Experts of a small language model.
Training: a variant of Muon for the experts, 400M tokens.
Below are experts of layer 5 (counted from 0) of a mixture-of-experts language model. Rows are named up (a neuron's input weights, with its number) and show model dimensions 96-191. Each number is 128 + 32 x the weight over its row's rms, rounded and kept within 0 to 255.
Before each expert's rows: "gets" lists some tokens that make up at least twice as much of what it gets as of all text. This comes from a sample of Wikipedia text that the model never trained on. Tokens count by the router's weight.

# expert 13
gets: " in", " of", " to", " on", " for", " from"
up12 [148 123 159  89 155 156 121 111  92 140 150 106 139 151 130 137 146 151 137  92 136  68 160 133 157 119 110 115 117 121 139 173 136 180 115 190 143 116 151 143 161 113 171 127 152 112 207 164 118 145  77 112 144 134 119 142 122 110 163  65  92 104  83 145 104 103 120 124  62 167 155  57 158 154 148 125 101 152 141 174  86 114  74 100 141 170 147 146 159 109  67 103 140 158  60  95]
up13 [122 108 139  29  83  96 145 118 107  66  61 172 129  96 159 103 148 131 152  68  53  86 144 131 151 113 100 121 159 104  94  95  88 202 121 104 128 127 122  91 167 126 153  95 220 156 122 154 136 180 145 124 144 154 178 212  98 122 129 152  97 112 148 155 157 138 122 159 100 132 185 132 140 132 107 182 110 183 162 132  87 125 106 100 122 146 153 138  90 145 142  82 169 188 103 141]
up14 [190 109  83 116 159  56 122 134 199  62 131 191 111 198  91 112 132  64 180 167 133 172 140 137 158  77 152 142 158 171 113 149  95 140 162 135 110 139 100 131 161  73 130  59  68 133 122  93 154 108 109  85 150 102 169 162 108 108 106 157 137 103 145 184 143  58 142 137 166  85  87 133 150  88 146  71 166 114 161 142 172 119 184 122 110 110 129  85 100 134 208 148 177  90 150 143]
up15 [ 99 108 139 113 147 121 145 120 162 163 156  89 205  98 124 111 148  65  35 117  81  73 183 153 100  76  73  93 106 139 206 154 131 109 148 115 121 142 136 111 159 144 200 113 160 101 152  81 154 182 123 142 108 168 116 141  81 193 140  90 116 117 158 121 141  83 120 118 117 137 100  87 152 104  89 148 128 116 140 130 127 122  98 169  95 106 167 137 135 159  85 196 108  69 154 119]
up16 [101  86 116 181  99 154 101 129 183 108 154 137 137 157  92 115 145 131 129 131 113 143 135 103 143  77 130 201  70 111  93 101 108 152 152  99 143 136 128 160 140 136  80 108 131 120 107  59 116 129 106 110 193 177 152 135 120  96 182 125 104  78  51 165 127 150 106 141 139 124 164 159 102 145  66 132 159 143 126 117 121 170  79 171 108 126 136  88 141 179 153 114 123 168  68 143]
up17 [124 110 112 150 123 137 108 100 149 105  72  77 183 148 139 147 119 205  79 134 189 117 108 109 144 122 153 144 128  81  99 148  99 182  96 210  91  84 154 119 133 130 112 176 112 103 189 188 147 121 182 177 145 123 136 111  99 108 170 140  81 208 123  74 127 144 140 119 143 121  73 108 131  94 138  97 129 159 151 183 115 131 192 112  95 124 123 119 140 133 132 141  58 183 137 166]
up18 [122 151  87 123 150 146 125 140 114 115 120 149 138 114 154 128  96 127 167 193 137 125 135 144  63 120 183 100 126 183 166 103 164  87 126 133 128  46 131  67 112 109  94 125 121 104 123 102 146  99 129 121 154 177  93  97 139 135 166 112 148 166 115 124 152 159 127 129 203 108 104 119 123 130 166 128 147 104 146 136 127 161 106 117 191 127 114 222 157 138 167 143 206  94 166  91]
up19 [124  94  89  99  71 143  87 136  95 134 146  97 122 149  98 122  79 153 102 125 113  94  94 159 115  58 129 139  94 117 118 166 154 163  87 123 147 141 119 102 128 151 125 106  95  98 124  99  86 124 122  41 128 115 103 132  93 113 167  92 139 127 122 173 118 143 122 127 135 117 102 127 132 133 165  48 120 144 157 193 147  38 129 172  70 106 199 161 143 158  94 159 133 241 156 133]
up20 [118 128  60 100 126 118  96  66 101 121 148 134 154 127 172 145 165 115 126 135 125 139 116 104 152 138 142 118 146 109 112 107 149 146 132 126  89 123 135 196  80 151 170  74 162 110 118 140 100  92 173 162 123 189 149 101 121 110 113 130 117  92 141 147 129 116 153 163 148 166 115 207 125 117 109 143  96 131 122 145 139 126 139 155 148  98 126  79 129 130 116 102  74  96 164 152]
up21 [ 78 108 101 153 122 137 124 109  81 136  99 169 137 118  98 135 163  98  50 107 183  76 174  98 142 112 183 144 177 110 160 143 164 109 107 159 108 157 127 120 109 120 132 114 143  89 142 141 119 103 141  98  99 163 107 132  77  83  95 145 108 137 136 175 132  75 129 162 131 141 106  96 142 129 156 150 155  82 160 129 136 119 100 107 133 156  92 113 158  86 104 128 127 125 112 137]
up22 [172 218 164 182 162 164  96 135 114  82 179  98 153  64 150 112 104  83 104 126 181 149  91 131 154  72 121 205  84 118 113  57 135 132  90 143  90 119 162 126 134 127  98  89 133 130  73 105 102 178 121 171 121 151 156 119 134 140 127 166 134 127 149 162 157 167 134 144 151  87 148 144 122  98 101 138  97 146  89 151 199 147 109 146 172 150 117 153 166 136 108 116 114 131 136  81]
up23 [ 99 110 111  89 121 146  56  45 158 156 109 152 113 134 123 121 125 117 114 104 168 202 130 151 125 148 197  89 169 126 103 113 144 144 168 128 136 153 133  99 111 105  85 159 114 151  94 136 157 108 132 138 188 106 134 140 168  81 207  90 110 109 120 173 145 173 101 110  80 124 119  74 121 164  74 144  67 147 163  75 175  93 121 157 134 191  85 156 140 141 177 155 140 127 131 104]
up24 [111 151  89 165 130 124 117 121 141 134 124 130 122 110 150 124  88 120  53 118 210 143  66 110  96 110 130 148  59 186 123 128 120 113 105 164 126 149 154 128  66 167  88 165 150  81  98  72 188 197 157 145 141  89 155 132 183 158  88 149 181 138  90 137 153 117 140 120 166 123  73  58 109 106  99 108  74 158 120 180  97  52 130 117 187  80  96 122 163 104 144  73  93  96 142 189]
up25 [111 115  60 145  67 103 111 139 192 122 118 201 178 190 165  92 110 135 122 162 160 113 148 136 147  85 141  88 149  92  63 111  62  70 133 152 143 145 177 138 125 122 141 166 130  82 159 105 144 143 123 126 121 130  77 101 119  65 120 182 117 104 143 131 126 131 109 150 133 141 145 195 162  58 136 106 108 155  94 183 101 172 148 131 167 173 132 161 122  76 169  79 169 144 120 153]
up26 [127 154  80  80 139 213 161 146 183 129 192 159 154 119 143 117  98 166 127 179 154 184 153 117 158 152 170 155  61 123 111 169  83 135  98 124 131 115  71 120  90 118 135  66 150 125  96 167 145 140 164  70 112 161  71  96  73 110  86 134  83 103 201 149  85 111  82 115  75 120 137 147 146 133 120 134 109 154 185  89 123 147 118 148  84  55 122 119 122  99 146 122 147 157  95 109]
up27 [140 135 166 125 160  92 130 135 177  84 118 163 127 141 200 154 136 141  99 138 138  72 146 165 113 176 121  98 168 106 129 116  65 145 150 128 181 118 113 146 194 154 132 102 127 158 136 125 167 154 118 100 140  98 126 142 143 129  87 183 103 125 140 166 140 159 108  94  93 101 149 143 116 135 128 124 151 141 126 118 135 155 146 127 141 115  66 124 125 122 100 117 102  62 132 234]
up28 [135 111 142 113  95 110 105  94 135  97 152 132  57 120 120 121 146 114 105  89 138  78 141 102 209 129 182 139 170 153 122 167 125 142 131 111 149 149 150 131 144  99 135 154  99 138 159 118 108 148 197 179 100  90 184  89  72 192 100 125 110 129 126 129 138  93 166  97  78 135 139 134 109 107 133 119 138 143 146 148 153 151 176 188 113 150 135  91 137  67 121 104 143 109 172  48]

# expert 1
gets: " is", " was", " and", " are", " be", " as"
up12 [171 148 121 167 144 145 142  96  67 122 169  81 187 166 134  57  88  39 147 155 163 162 168 138 110 132 154 169 127 118 132 173  73 158 149 153  97  94 144  96 108 143 111 153  83 113 109 112  87 184 103  81 110  82 198 167 114  99 166 185 149 120 122  86 134 172 138 142  88  93  50 152  96 145 145 126 197 150 179  98 134  85 166 144 198 120 105 137 143 174 130 153  67 157 117  97]
up13 [112 150 103 105 154 134 120 137  88 123  93 128 111 147 135 130 165 143 132 112 149 117 145 157 136 138 106 122 117 119 170 137 141 168  82 123  94 124 145 133 107 187 130 145 126 169 108 125 133 184 181 129 110 140 110 143 175 107 209 151  93 108 102 117 142 118  82 104  98  77 182 144 138 121 188 150  72 160 159 175 164 108  85 128 104 107 150 114  96 148 109 140 156 169 128 174]
up14 [140 103 111  95 174 134 202 126  97 151 132 140 147 127 142 117 170  94 115 111 149 115  96 141  16  81 163 119 148 131 164 127 156  94 156 129  80 203 139 132 105  59 105 123 135 126 140  59 150  84 172 115 131 137 190 202 197 143 140 172 197 116  96 133 134 147 125 101 111 143 103  83 155 169  87 134 120 152  68 126 133 130 171 112 167 105 119 105 128 167 109 145 126  99 117 110]
up15 [137 156 100  69 132 108 177 170 111 124 138 176  69 122 169  69  91 102 178 130 113 141 150 134 142 136 101 145 107 105 141 169 146 165 151 153 166 124 111 137  64 114 158 134 121 154  98 125 121 177 113 161 108 157 168 147 111 111 157  85  64 143 129 165 110 148 211 160 102 141  74  95 169 131 115 170 168 135 109  67 151 126 130  98  74  92 143  56  78 106 115 137 116 100 150 133]
up16 [139 161 100 134 132 142  92 122 188 150 192 124  93  72 123 106 184 100  90  44 137 149  88 139 112  95 116 194 166 126 137  41 128 141 157 151 118 145 168 146 173 162 140 131 150  90 107 128 166 139 138  99 117 193 141 151 176 143 104 183 135 123  65 178 168 144 126 125 146 153 145 148 107  74 153 141 104 154 116 161 102 128 112 145 106 167 126 171 164 116  79 169 123 124 137 164]
up17 [106 126 158 128 193 147 122 118 142  90  76  58 105 137  91 167  83 179  89 124 112  90 145 125 138  81 122 172  91 170 124 165 131 126 176 108 156  74 135 152 124 137  55  90 129 169 148  46 155 115 162 173 129 128 125 140 109 144  95 145 143 155 156 177  98 152 110  48 138 160 122 106 162 124 190 126  86 146 147 139 195 138 138 124 128 114  74 183 130  55 108 117 126 122  62 126]
up18 [155 179  68 111 168 117 149 131 174 153 120 137 108 109 184 110 125  89 180 134 131 117 160 117 129 105 146 109 118 205 131  96 128 127 137  88 149 138  82 126  84 167 172  76 128 118 128 151 152 103 126  64 109 117 125 116 148 140  79  86 116  84 106 125 113 157 140 116 131 106 156 140 129  78 112 144  96 172 150 151 152  90 151 113 164  81  93  71 155 129  44 139 152 167  94 131]
up19 [154 158 113 223 122 113 138 130 127  81 116 134  76  94 176 156 109 121 103 131 169 112 125 142 199  84  93  93 170 165  95 115 139 102 143 108 163 145  96 120  83 151 136 120 176 140  95  93 176  98 139 164 132  97 120 143 140 124 109 171  95  98 124 130 116 118 138  69 126 107 165  98  99  94 188 219 173 143  86  71 165 144  67 142 108 147 141 174 105 140 112  91  95  80 115 124]
up20 [136 157 103 130 139 123 186 129 140 119  75  65  89 153 117 145  85 182  82 157 133  98 182  91  93 142 149  95 153 126 116 116  84  85  87 123 111  90 144 195 108 126 189  75 106  87  84 168 120  95 106  85 148 132 127 106 142  87  97 233 140 117 150 150 125 107 108 152 160  66 103 154 105 115 137  60  66  97 128 152  97 174 146 151  89 108 152 133 126 113  93 123 122 161 183 122]
up21 [144 124 116 117 110 162 117  32 121  93 136 143 192 110 163 146  64 114 145 138 106 144 145 113 116 117 133 128  74 156 132 135 144  65 121 135 113 160 120  68 145 145 144 112  96 132 145 164 136 209  65 121 150 144 156 107 141 172 165 204 138 162  97 174 133 167 129  83 133  98 144 160  80  83 168  79 139 192 122 153 151  92 155 135  97 101  95 138 146 139 183 156 130 113 152 126]
up22 [ 80  95 105 138 108 122 116 150 121 177 102 143 122 114 130 151 168 127 129 117 136  86  63 109 105 112  82  89 191 137 128 175  87 152 179  94 103 121  76 110 121 144 153 128 120 166 141 160 132 123 112 110 144 141 125 135 116 167 165 163 176 135 184 108 186 200  94 141 120  99 128 104 135 100 108 165 104 207 140 158 132 133 147 177 161 134 154 134  52  95  87  90 166 138 106 145]
up23 [100 111  69 155  87  89 159 174 105 137 172 124 127 151 117 104  91 116 137 107 175 137 152 156 140  58 166 179  99 140 152 185 132 104  63 101  93 129 104 119 130 182 134 142 105 150  99 191 141 140  71 147 103 115 153 111  65 159  97 105 106 110 136 142 132 113 142 107 141 142 110 104 138 140 107 104 108 141 141 115 141 184 136  89 166 128  66 135 126 204 161 143 118 107 135 172]
up24 [117 171 112 118 129 101  91 129 145 186 106  77 115 177 126  97 116 155 150 109 101  99 168 124 175 130  55 150 106 115 139 155 164 184  97 128 141  85 129 190 178  93 105 140 120  48 194 167 125 145 103 162 131 145  99 146 128 130 148 134  69 134 141 153 143  95 153 122 123 150 132 130 118 178 142  95  62  87  68  93 151 159 116 169 107  87 179 108  95 149  89 136 108 113 180 185]
up25 [134 145 160 114 131 128 120 117  72 110  87 131 154 131 159 107 148 106  68 118 117 132 163 160 148 104 169 149 101 175 129  80  62 161 121 126  87 154 104 136 183  74 110 143 186 111 142 126 132 136 117 143  79 142 160 104 147  71  94 146 107 170 118  76 140 126  90 162  99 153 100 171 144 119 119  62  54 142 119 142 151 105 131  99 116 141  63  75 109  87 120 159 106 139 106  99]
up26 [126 111 139 146  97  74 147 103  72 142  90 152 139  94 145 144 165 150  91  96 147 179 112 130 202 104 131 106 100 114 143 122 144 186 124 119 162  87 166  88 125 145  96 110 120 149 136 166 130 124  93  62 150 131 139 202 122 140 156 127 127 101  27 110 134 126  72 167 124 113  71  54 169 133 135 155 127 118 135 138 148  83 100 117 138 126 170 117 140 171  80 191 137 121 158 131]
up27 [121 123 170 168 159 159 180 142 147 182 139 130 127 109 144 110 103  94 165 129 121 128 155  85  77 127 117  74 129 186 135  96 170 115 134 161 115 103 174 114 109 129 125  91  87  66 177 157 163 115 132 156 208  74 169 158 125 158 140 168 109 162 189 125 126 140 177  85 180 169 129 133 174 103 130 111 124  70 158  67 115  91 116 136 181 154 108 163  80  30  60  95 132 101 138 138]
up28 [140  73 150 154 101 138 108  96  69 155 130 186 107 127 139 161 143  74 126 111 124 159 132 130 127 130 180 142 140 142  67 120 126 121 139 115 135 161  79 155 146 120 166 125 141 147 105  99 154 166  79 111 112 115 141 143 106 109  95 157 109 223 128  82 142  81  97 135  95 120 134 165  57 182 165 154 125 115 102 144  53 171  53 100 142  99 117 151 127 157 147  99 151 151  84 110]

# expert 0
gets: " the", " a", " The", " his", " an", "The"
up12 [117  89 171 159 143 146 205 152 125  88 176  62  77 175 119  90 173 111  72 130 109 108 172 106  86 116  81 144  84 148 130  63 124  71 117 143 165 115 133 129  45 133 160 126 202 141 105 124 134 162  69 183 138 135 142 129 121  98  87 143 113 115 135 134  95 134  97 144 156 157 147 117 138 160 123 174 115 122 139 172 143 172 156 124 141 161 160 149 150 131 187 144 106  99 175 143]
up13 [134  99 127 136  99 111  92 120 108 100 136 178  92 164 166 118 126 134 100 120 168 132 148 116  98 120  95 174 133 129 139 119 169 159 117 100 160  79 102  97  95 127 161 100 171 148 149 159 141 177  93 161 137 145 127 144 146 139 130 122 104 122 133 133 150 111 199 128 138 119 134 120 161 137 116 132 136 133 113 128 116 123  43 227 157  87 128 153 135  87 161 111 110  80 140 191]
up14 [124 131  99 114 132 140 144 157 138 156 171 115  68 140  88 129 119 108 146 111 122  97  72 136 168  84 119  87 143 169 159 116 162 107  97 158 110  60 101 103  95 180  90 125 120 114 105  94 106 105  97 182 141 185 130 115 183 173  91 146 141 126 132 190 182 130 190 154  84 171 138 136 107  94 141  80 114 113 126 113 172  94  98  65  91 117 157 104 160 119 136 155  88  78 105 114]
up15 [143 147  64 100 166 155 120 191  68 141  89 123 148 148 157 135 115 147 151 102 155 130 159  92 134  98 150 109 141 220  65 143 130 156 115 152 121  55  91 116 161 138 127 140 104 112 169 109 179 174 141 106 125 109  94 190 145 123  99 150 184 125 160 117 115 160  88 181 178  89 104 150 162 121 129 116 137 126 162 125  86 165  90 127  96 144  91 164 151 138  60  50  98 101 134 129]
up16 [107  86  69 116 133 151 145  98 161 116  67  96 154 116 170  98 164  92 149 161  97 144  97 134 109 125 146 135  77 106 121  84 112 117  99 146 163 123 134 109 170 178 108 184 167 131  96 127 105 147 124 143 146 108 204  87 155 132  87 150 109  81 107 122 113 126 154 117 190 122  81 111 153 134 167 140  86 143 110 103 153  98 167 130 118 141  70 116  81 116 188 120 140 139 178 104]
up17 [153 134  95 123 121 148 185 168 110 168  92 116 146 142 139  80 163 126 176  87 171 101  78 160 164 158  96 165 153 140 174 108  96 132  83 127 130 157  94 140 132 192 143  93 131 137 147 169 150 147  96 187 130 176 155  87 120  86 154  92 100 118 144 131  99 114 133 124 150  91  22  92 184 142 112 147 142 129 120  88  76 122 163  79 118 131 129 127 101  86  87 105 124  81 129 139]
up18 [154 169  57 169 110  74 122 162 155 157 130  48 141 193 115 124  98 129 109  86 121 142  79 141 109 116 129 136 158 123 123 101 111 127 119 160 120  59  93 150  61 130 120 175 144  81 139 114 111 100 114 119  82 131  89  95 141 109 150 141 167 123 182 145 149 109 143  99 151 142  91 101 171 105 156 125 163  96 100 122  52 140  97 117 118  84 113 127 179 108 159 100 122 192  77 113]
up19 [122 137 128  65  81 184 194 184 189 101  92 134 172 156 147 115 167 105 137 162 120  94 107 132 126 196 108  98 227  92 187 137 122 180 138 103  93 137 180 137 101  97 101 124 136  79 132 186 143  89 151 118 107 184 144 155 138 119 160 102 100 182 191  52 117 151 132 118 124 126 144  75 167  83 166 133 157  97 131  94 127 128 148 113 129 159 104 119 132 122 124  98 107 135 101 135]
up20 [ 61 153 103  87 155 102 123  99 119 142 170 147  92  70 156 172 133 127 156 149 166  99 188 183 128 146 109  92 137 155 123  89 133 168 119 156 105 112 124 117 157 146 153 144 141 123  84 169 150  87 105 110 108 127 114  76  80 115 157 208 156 151  72 137  73 143 153 108 108  78 109 158  52 157 113 183  93 103 183  84 147 160 140 170 123 102  80 109 121 130 119 135 119 122 139 182]
up21 [102 148 129 128 104 187  57 154 121 108 112 154 127 167 147  91 170 102 129 108  99 166 133  94 157 137 148 159 118  96  76  88 123 168 166 158 116  90 152 115 164 128 155 163 151 102 141 182 100 139 120 135 114 142  91 153 118  50  85 141 163  87 175 129 183 113 173 175 132  95 112 175 118 123 122 111  87 125 157 154 123 117  93 172  60 111 159 104  69 146 114 151 186 133 138 190]
up22 [129 103 101  90 110 114 159 116 100 181  73 127 119 120 176 110 128 110 148 134 166 153  98 158 170 118 171 105  80  67 148 152 104 116 122 124 172  86  82 127 131  99 152 121 110 145 161  92 136 106 111 222 126 121 155 146 129 187 158 144 165 159 114 120 133 154 190 163  90 110 152 120  93  87 109 165 189 108 117  72  88 162 113 129 117 130 104 133 137 119 196 100 110 148 134 125]
up23 [182 161 112  72 138 100 209 162 114 152  93 205 101 145 162 113  75 149 131 120 133 104 142 151 154 145 132 156 116 143  58 121 123 136 114 127 100 101 142 172 129 121  76 136 116 128 137 112 113 163 172  84 172  88 115 199 112 126 124 144 165 126  77 127 147  87  98 127 143 176 101  94 172  90 115  66  62  97 162 154 163 103 133  92  24 119 185  81 125 178 139 141 122  88 138  79]
up24 [119 181  51  90 101 137 121 114 161  81  79 132 127 141 120 123 106 111 129  96 160 144 120 101 107 139 129 147 131 123 148 122 117 113  76 117 128  77 111 126  91  72 109  99 146 134 144 165 132 114 157 135 121 112 120 174 140 105 170 147 144 117  96 139  69 181 139 118 123  85 129 156  81 210 152 179 151 118 181 118 126 118  92  81  38  83 103 145  97 156 139 148  89  99 159 129]
up25 [ 99  94 135 109 176  96 174 118 194 170  98 121 136 108 132 151 163 112 123 108  96 125 114 126 164 127 141 188 147 139 120 137  58 113 148 203 149 100 144  98 146 165 124  91 182 120 141 203 131  95 164 135 137 105  91 132 136 149 180 109  61  73 107 142 131 101 160 102 174 184 141 205 104 120 160 177 114 142 154  86 107 107 163 113 147 139 106  90 118 116 117 145 128 116 126  96]
up26 [132 128  86 129 113 142 131  60 142 145 143 181 185 131 143 199  92 141  83 170  49 177 128 162 164 142 174 122 104 143 122 164 122 100 125 138 111 123 108 110 153 137 127 140 149  76 105  82  90 118 109 126 155  93 108 205 127 125 143 163 136 136 137 156  99 148 124  75  78 121 128  86 170  98 127  59 168 175 192 127 133  75 150 104 147 159 175  84 134 166 187 106 120  61 103  53]
up27 [161 119 171 100 125 175  64 140 135 164 171 105 108 124 134  97 177  73 128 159  81 131  96 104 112 123  79 141  89 112 118 136 143 137 177  96 111  94 149  86 152 135  77 115 135 157 126 152 125  96 150 122 164 175 137 131 158 169 136 166  30 143 128 158 147 146  87 141 174 105  93 103  87 144 147 111 144 114 178 171 180  89  70  77  91 154 140 138 161 137 124 172 113 182 164 146]
up28 [103 106 140 131 158 119 106 113 109 155 122 108 166 136  75 125 146 118 136 135 141 150 139 140 117 104 153  99  84 160 148 171 128 104  51 105 117 175  56 118 111 130 121  93  77 148 134 109 150 117 100 215 155 128 108 135 110 185 131  82 146 143 104 127 132 123 136  79 171  85 167 101 164 112 116 140 208  80 173 132 110 119  98 154 118 147 164 149 141 172 136  62  96 154 107 116]

# expert 7
gets: ",", ")", ";", " and", "),", " /"
up85 [106 141 102  69 104  81 100 121 108 185  69 108 172  81 117 150 154  91 135 130 105 133 121 107 195  32 136  88 153 128 130  72 137 168 134 168 162  88 198 181 131 129 154 133 116 153 125  94 106 127 146 190 148 181 131  86 113  84  76 115 132 192 115  96 117 104 126 156 112 119 152 153 153  93 124  68 181 181 144 110 193  88 171 127 160 112 116  83 110  92 119  99 122  77 189 205]
up86 [107 125  72 111 152 153 116 201 142 104  52 107 102 169  59 151 180 129 102 167 105  93 126 129  70 183 126 123 156 136 117 201 162  82 134 170 140 153 104 125  97 119 157  44 121 121 111 105 123 153 109 121 139 188  60 147 178 125 125 168 179 114  94 123 129 107 113 142 132 120 151  95  63 144 160 146 125  77 138 177 171 135 161 140 160 108 146 147 169  81 146  88 136 128 139 125]
up87 [139 119 135  84 158  99 149 167 121 103  70 150 114 165 161 146  91 115 125 147 127 157  77 153 148 129  58 109 148 109 153 154  82 109 133 216 122  93 114 151 126 106 182 167 192 148 148 114 128  85 182 146 124  98 165 170 161 173 123 200 141 141 100  86 143 117 146 168  74 133 131 190 156 128 155  88 116 101 101 111 101 104 119  95 113 117 107 141  85 123 104 145 157 152 110 146]
up88 [119 137 125  60 153 100 109 125 138 164 150  76  93 130 133 152 149 159  68 126 176 101 188 145 166  95  80 132 139 134  85 116 110 107  76 119  74 143 158  86 136 129 154 148 137 150 108 130 151  83 156 118 136 116 151 110 108 215 164 120 108  97 166 169 191 119 186 104 140  75 135 117  76 116 104 180 140  87 150 145 148 150 163 111 119 141 116 154  97 167 190 166 111 120 174 146]
up89 [147 173 150 149  99 171 104 163 168 103  53  72  77 182 135 120  95  75 147 135 135 149 110 146 120 144 137 165  86 130 126  97 158 109 147 155 109 108  86 110 109 178 165  97 103 141 112  96 148  93 183 104 145 135 172  91 130 175 170 114 104 128  98 195  86 103 118 150 112 145 111 121 121 124 124 107 162 135 127 166 126 165 165 147  99  92 147 123 118 106 118 148 110 137  89  55]
up90 [129 103 123 137 137 147 125 161 138 118 108 136  93 128 107 140 119 130 132 183 118  88 191 143  83 134 113 104 144 122 169 146 114 150 149 128 148  93 105 162 159 167 147 129 128  90 198 142  96 130 135 126 146  68 126 105 137 171 138 143 112 116  91 118 174 131  85 163 119 100 108 148  98  96 127 160 123 113 164 124 139 188 120 154 102 147  82 134 107  88 121 138 151 138 111 165]
up91 [165  81 132  90 134  95 134 134 137 124 116  70 131  87 118 112 146 118 167 119 171 159 110 110  86 168 137 143 105 140 110  91 130 103 120  75 116 146 162 174  84 101 164 144 124 137 143 123  75 116 129 136 138 165 146 155 148 128  71 171 111 163 150 126 123 131 153 129  70 128 135 136 105  98 143  48 151 159 130 170  99  93 127 146 108 154 164 138  94  93 112 125 130 194 142 111]
up92 [153 147 122 148  90 158  98  65 146  84  48  87 170  85 152  79 151  66 184 131 133 146 126 151  98 162 145 107  92 126  92 136 148  84 103 102 166 133 151 151 106 189 177 155 145 107 114 142 132  82  92 163 148 113 110 118  82 123 101 133 124  89 127 118  52  63 102 112 135  96  93 132 126 104 146 190 117 114 162  94  79 115 138 172  87 129 126 181 126 124  75 114  96 152 197 142]
up93 [ 84 114 155 109 111  87 153 120 116 104 120 119 100 100 113 141 123 140 100 144  93  72 141 138 141 104 169  77 146  77 130 139 177 170 151 131 139  68 202 122 121 187  95 120 177 138 132 105 125 143 131 113 234 147 149  92 152 115 172 159  96  96 131 116 192 147 151 125 157 165 152  88  72  84 135 119 143 138 125 167  94 149 102  97 150 129 150 180 111 144 109  79 141 139 130 163]
up94 [ 93  96 130 111 101 131 160 119 140 153 149  84 102 109 149 168 122 123  94 147  89 123 154 129 162 143 101 166 132 112 129  53 137  55 153 140  81 145 114 180 116  85 125 103 149 142 115 119 136  57 109 167 143   0 106 141 163 102 134 207 170 133 147 101 124 115  99 127  83 131  85 170 141 110 126 164 209 136 181 113 133 129 173 167 151 103 104 198  95 194 139 138 123 118 171 216]
up95 [123 154 172  99  91 102  79 111 160  99 149 145 148 107 194  85 124 154  94 114 154 118 156  85  75  85 130 156 153 145  83 143 130 156 166  61 127 105 101 151 125 128 164 169 151 189 125 222 144  85 109  88  66 159 191 110 190 113 143 106 139 109 136  96 119 129 171 128 146  42 145 109  95 122 168 133 107 144 130 140 205 116 125  87 182 119 144 147 141 144 135 103 160 187 139 137]
up96 [130 166 111 114 149  91 125 114 195 166 146 126 171  76 150  89 106 126 123 184 142  77 146  90  56 134 149 108 159 147 112 108 127 132 145 149 127  75 145 140 166 117 119 148 144 122 113 172 174 142 180 110 124 155 137  86 191 149 135 143  95 175 135  78 113 100  88 121 147 130 149 124 105 176  61 182 164 157  98 201  87  49  95 117 151 142 150 122  80  93  74 155 100 182 148 145]
up97 [ 52  36 132  82 120 138 111  81  93 153 128 162 122 108 140 165 172 202 108  33  95 132 133  96 134 116 120 180 127  89 145 137 173 143  97  40 148 178 182 124  80 139 144  66 102 172 122 109 107 139 124  88 121 105 170 124 130  89 108 164 143 169  68 148 175 102 106 163 142  88 159 137 123 115 117 132 133 122 136 188 138 170 108 151 131 149  76 127 114 167 140 118 106 133 133 124]
up98 [140 158 167 218 152 113 101  85 114 145 103  68 133 216 155 114 196 126 175 134 132 149 147 115 140 106 119 141 138  85 169 182 173 133 105 104 117 119 136  90 123 104  89 135 141 134 156 131 133 132 207 172 165 162 139 160  98  76 107 194 151  97  60 156 143 160 128 154 135 159 137  66 105 109  89  41 158 196  86 114 172  99  75 113 181 167 169 182 145 101 125  70 113 127 115 182]
up99 [150 118 125 154 202 193 113 118 143 100  80 149 136 113 139 106 123 126 154 157 139 122 137 138 117 100 114 160 138 157  90  74  66  75 124 151 122 191 122 143 100  73 102 174 133 129  95 156  75 108 107 124 176 133 115  96 128 161 170 104 132 121  98  52 162  92 200 130 150 138 159 131 139 121 129 121 160 168 177 189  72  73 147 145  89 121  94 146  71  89 140 136 118 119 134 181]
up100 [136 136 107 107 114 115 167 167  99 129  92 137 141  87 125 181 109 169 138  71 102  72 128 129  77 130 109  95  98 120 162 165 150 181 135 142  73 138  73 141 135 127 102  91  82 107  75 147 141 128 127 123 163 116 134 158 136 143 131 112 118  62 124 106 168 137  66 139  88 100 126 125 122 172 163 168 101 122  68 114  64 172  84 100 126 110 109 167 172 147  92 159 139 143 173 169]
up101 [110 154 138 116 133 145  53  69 144 124  85 112  92 173  84 110 136 121  86 107 200 181 119 129  73 158 109 165 213 100 110 116 146 153  98 154 133 145 156 116 102 151 134 189 135 149 108 107  90 103 127  78 118 100 100 148 151 140 186 113 112 171 116 119 122 148  98 105  82 158  90 146  93 124 138 159 110 200  91  98  85 124  94 156 131 144 140  98 112 127 102 149 123  97 131  98]